config = dict(
    n_layer=13,
    routed_scale=3.81,
    train_tokens=327200000,
)
Below are experts of layer 8 (counted from 0) of a mixture-of-experts language model. Rows are named router (the router's row for the expert) and show model dimensions 48-95. Each number is 500 + 40 x the weight over its row's rms, rounded and kept within 0 to 999. Numbers have three digits each.
After each expert's rows: a language model's description of what the expert responds to. This comes from a sample of Wikipedia text that the model never trained on.

# expert 7
router:449507468465479574435559494434560497417491516558472475528482468479484502468438503470587449542519523494528564493495520477520505511491509492468518
Description: Vowel-led word pieces. Early word pieces like a, am, um, v, ex, often in foreign names or rare words, e.g. Re-a-ume, Arch-a-ic, man-um-itted.

# expert 17
router:479544481423435502530468488473528566472543515521447478553454415546482471500483423550477439536500453538545537473491481490488506545551458423466403
Description: Single letters in names. Single consonant or capital letters starting or inside names and abbreviations, such as Fitz-g-erald, DStv, GfK, R&B, V8.

# expert 23
router:551490482454448516471494437466506524453553550576442421523469447628451487478535511495521477514470479505515560507432400589466557517535488508500405
Description: Sentence-ending periods. Periods closing sentences before a new sentence or line, also decimal points inside numbers and some closing newlines or semicolons.

# expert 1
router:448554552462501465508491509489580569463473513501514458461512502498462527453515398547521520541546578527553585481521495515531532478528475471498488
Description: Mid-word fragments. Short word pieces inside a word, often after p, w or s and before endings like ing or ed, e.g. p-ic, w-et-lands, S-ched-ule.

# expert 27
router:532558432515472488428479459502566484445518543526495465511445453614478499469590483490491426506464511480516499485495485576455568523504493532467449
Description: Initial p, b, c. Word-opening pieces starting with p, b or c, plus table-cell words, e.g. p.m. in game schedules, p-ouring, c-ricketer, Source, medal.

# expert 2
router:534507488536473560500509426505515569485519529547475479502400490504476396465541493442523452495509520585486525490473513539454543452489462406450402
Description: Table cell separators. Pipe characters dividing cells in wiki tables of election results, sports standings and discography rows, plus semicolons and dashes.

# expert 11
router:544531455481486517518493547470602437432524538586506428487480471462479501501488472460533435567546561495549556470459481514472458548479475501512449
Description: Mid-word syllable pieces. Short interior syllables of long or foreign words and names, such as it in Cavitating and Université, or ap in Acquapendente.

# expert 22
router:526575455487487557497500538405552486479551533536519460579510464497547462469491491433568458503539594488578533518447492547462542486515462486510420
Description: Mid-word stems. Middle or stem pieces of longer common and technical words, e.g. mezz-ot-int, extr-ater-ritorially, dox-ep-in, cover-age, tax, spec.

# expert 18
router:531543521469522505488477479489564525442493546512556461548390488527472515425493520532487511536544500541527571423469439471536505562493480478417575
Description: Sentence openers, participles. Sentence-initial words like In, As, On, and "See" in "See also" headings, plus participles such as used, known, and -ed pieces (her-ed-itary).

# expert 29
router:526583419460458469484483523457508487481518558531510534571502431512490429494458499480504452548505496487492506563464472508478467499497472521486521
Description: Adjective-forming suffixes. Adjective endings like ic, ical, ian, ional completing words such as socio-economic, metallurgical, and nationality words like American, British, United.

# expert 13
router:523568483458438493520477491493525535484503538556484432539462412547494465420531505474513462496452477519516520482473445493520479538484422485436510
Description: Year numbers. Four-digit years and year pieces in dates, ranges and table cells, e.g. (1919–1989), from 2013 to 2019, 2006–07.

# expert 26
router:483517427528472491553474505438481560451556529510455427530491459518444480502521454492512518561416475516523515515441504552504522493526501510485510
Description: Infobox field words. Infobox and taxobox labels and values after dashes and colons, such as Country, Location, Total, taxon names like Malacostraca, suffix est.

# expert 12
router:471542477495481520470487496499531529440537534502518458561501477603475558484491409475484505485500538624507475532501465498512535577565495424506438
Description: Name-start syllables. Second pieces of names and foreign words following a capital letter, such as J-en-kins, M-id-Lantic, H-es-perian, Tan-zanian, plus given names like Ken, Scott.

# expert 19
router:489569409421462473481417497505478600457574533527475482536468454492445445421534500477496506494462516565509437545481458548499496480521441497483446
Description: Digits and parentheses. Digits in numbers and opening parentheses in statistics tables, e.g. weather tables with 32.2 (90.0), vote counts 174,427, 1 January.

# expert 3
router:535523415522413478497497459412519547440497541517471446529446471513409533431503482482511518555509508526545471431469448618470488528482416415405491
Description: Prepositions and conjunctions. Function words joining phrases mid-sentence, mostly of, and, to, in, with, by, for, e.g. "founded by", "coinciding with".

# expert 21
router:474544504466473455479427485500451519479519521481533485491421503544459474417497486452532471538433508486519477464434459530503546478503499493405518
Description: Articles and numerals. Determiners and counting words opening noun phrases: a, an, the, one, two, first, some, e.g. "signed a one-year contract".

# expert 25
router:485555502447507544455462513485580506499580532530515459491483510482510496512513450479594496476540530568544516550422493519482549548603460462486450
Description: Stems after initial consonant. Word pieces right after a single initial letter such as f, b or m, e.g. f-od-der, co-f-ound-er, pre-lim-inary, fund.

# expert 15
router:482499469489449476477490436469498552497544518534498505493439439599502421441579517447504463481468519529470504485497448488485496502466476450495453
Description: Table pipes and months. Table cell separators and line-start list dashes in sports and election tables, plus month names before day numbers, e.g. November 2.

# expert 0
router:481534479500440499483522494470490497483530558507505556491513453560486539452459464476505497517426517547528494527438451505541518513521510473492440
Description: Name-ending word pieces. Final or middle pieces of proper names, especially place and surname endings, such as Haw-th-orn, Kilm-arnock, Pyongy-ang, Yokoham-a.

# expert 31
router:495540461453454439534462450436466545487527540544475433524466468532470486465463486495502511568462487540483475551464415532470561485452451444491448
Description: Determiners. Articles and possessives before a noun phrase, mostly the, plus a, his, its, their, 's, e.g. of the first season.

# expert 20
router:471564465479443513548532474522504576487501511508477459510440470529514475462480417451540452539491456566534531468451553538498528496502525496530467
Description: Accented foreign name letters. Accented vowels and pieces of Spanish, Hungarian, Portuguese and other foreign names, such as á in Velázquez, ó in László.

# expert 16
router:544511456504447536484465526522504516503484498549498482508483475481496417468527514491550468547499584548537542456487427518530493526525473487434481
Description: Verbs and adverbs. Forms of be and adverbs or quantifiers inside clauses, e.g. was, is, not, also, rarely, later, more, then.

# expert 5
router:523503428500458509513522412503501626466478547539474521549464456531448504415554498470501466529547497549498529511446421602521494522563480507490471
Description: Field-value punctuation. Colons after infobox field names like Born:, Mode:, Symbol:, and commas or semicolons separating items in addresses, citations and lists.

# expert 10
router:519497420515441452485482492398526585499493522556523447565522484585446438464513535498541507536455543502518481467472485489498468429572455486469521
Description: Infobox and table labels. Field labels, dashes and separators in lists, infoboxes and tables, e.g. Coordinates after a bullet, Location, Born, km, en dashes in scores.

# expert 30
router:489582476414474522514467476456525527442479542572473543594434482502468439482528503497522468530465446461499455530423432525458480511474465502440406
Description: Institution words, ar pieces. Organization nouns like University, Army, Bank, Company, USA in affiliations, and mid-word pieces like ar in Parliament-ar-ians, biz-ar-re.

# expert 4
router:478507512423406555432469459497528511479499567536492503529438458506514481470592519504522482494439507544592503481437489584521541501547483481386491
Description: Common nouns after determiners. Everyday nouns after the, a, his or 's, often in biography, sports and film text, e.g. season, film, club, cast, name.

# expert 14
router:513538438442461441467453433463483501519483540510545461508488492514455464436453538493505477537445524576523516525499527536485593467601470497475464
Description: Line breaks and headings. Newlines ending lines in lists and tables, and == heading markers around section titles like Career, Media, Discography.

# expert 6
router:518529444422489539502481414509488472507563558498468506595499502533490499431529505476521509519424549534512474478501509502488507431531387480432476
Description: Hyphens, quotes, prefixes. Hyphens inside compounds (false-nine, action-packed, vice-governor), opening quotes and brackets, and prefixes like un, dis, out, Mc, Mac.

# expert 24
router:511483505452484478548414487517530530454560546473512457561421381561471495498538491492524458515556515478541515474536488545436626454526459485475456
Description: Lowercase word-initial pieces. Opening one or two letters of a word split by the tokenizer, often technical or botanical terms, e.g. th-ickened, sp-ark, th-orny, f-umble.

# expert 28
router:537526472472480499448475488464526547490476513525493486530498465521508403424452508446560516559510552552500527448498430580509496526496441438373483
Description: Clause verbs and pronouns. Auxiliaries and subject pronouns that start a predicate, e.g. it has been, he called, It is, they provide.

# expert 8
router:571513469551456581568499478446475511460532480512452490493471475521447465467525418462495481557484473501537452512453475566405481444500453478500489
Description: Prepositions and taxon fragments. Prepositions such as of, for, in, by in running text, and word pieces inside biological family and genus names, like Deroplat-y-idae.

# expert 9
router:528605509491462541494563422500480563477501496567575585540542460503452540451505517473564452496475509518531523538464517508511568574509496504500445
Description: Inner name syllables. Short letter pieces like r, e, ra, le, ie inside longer names and words, e.g. Neb-r-aska, Met-e-orological, Cinc-innati.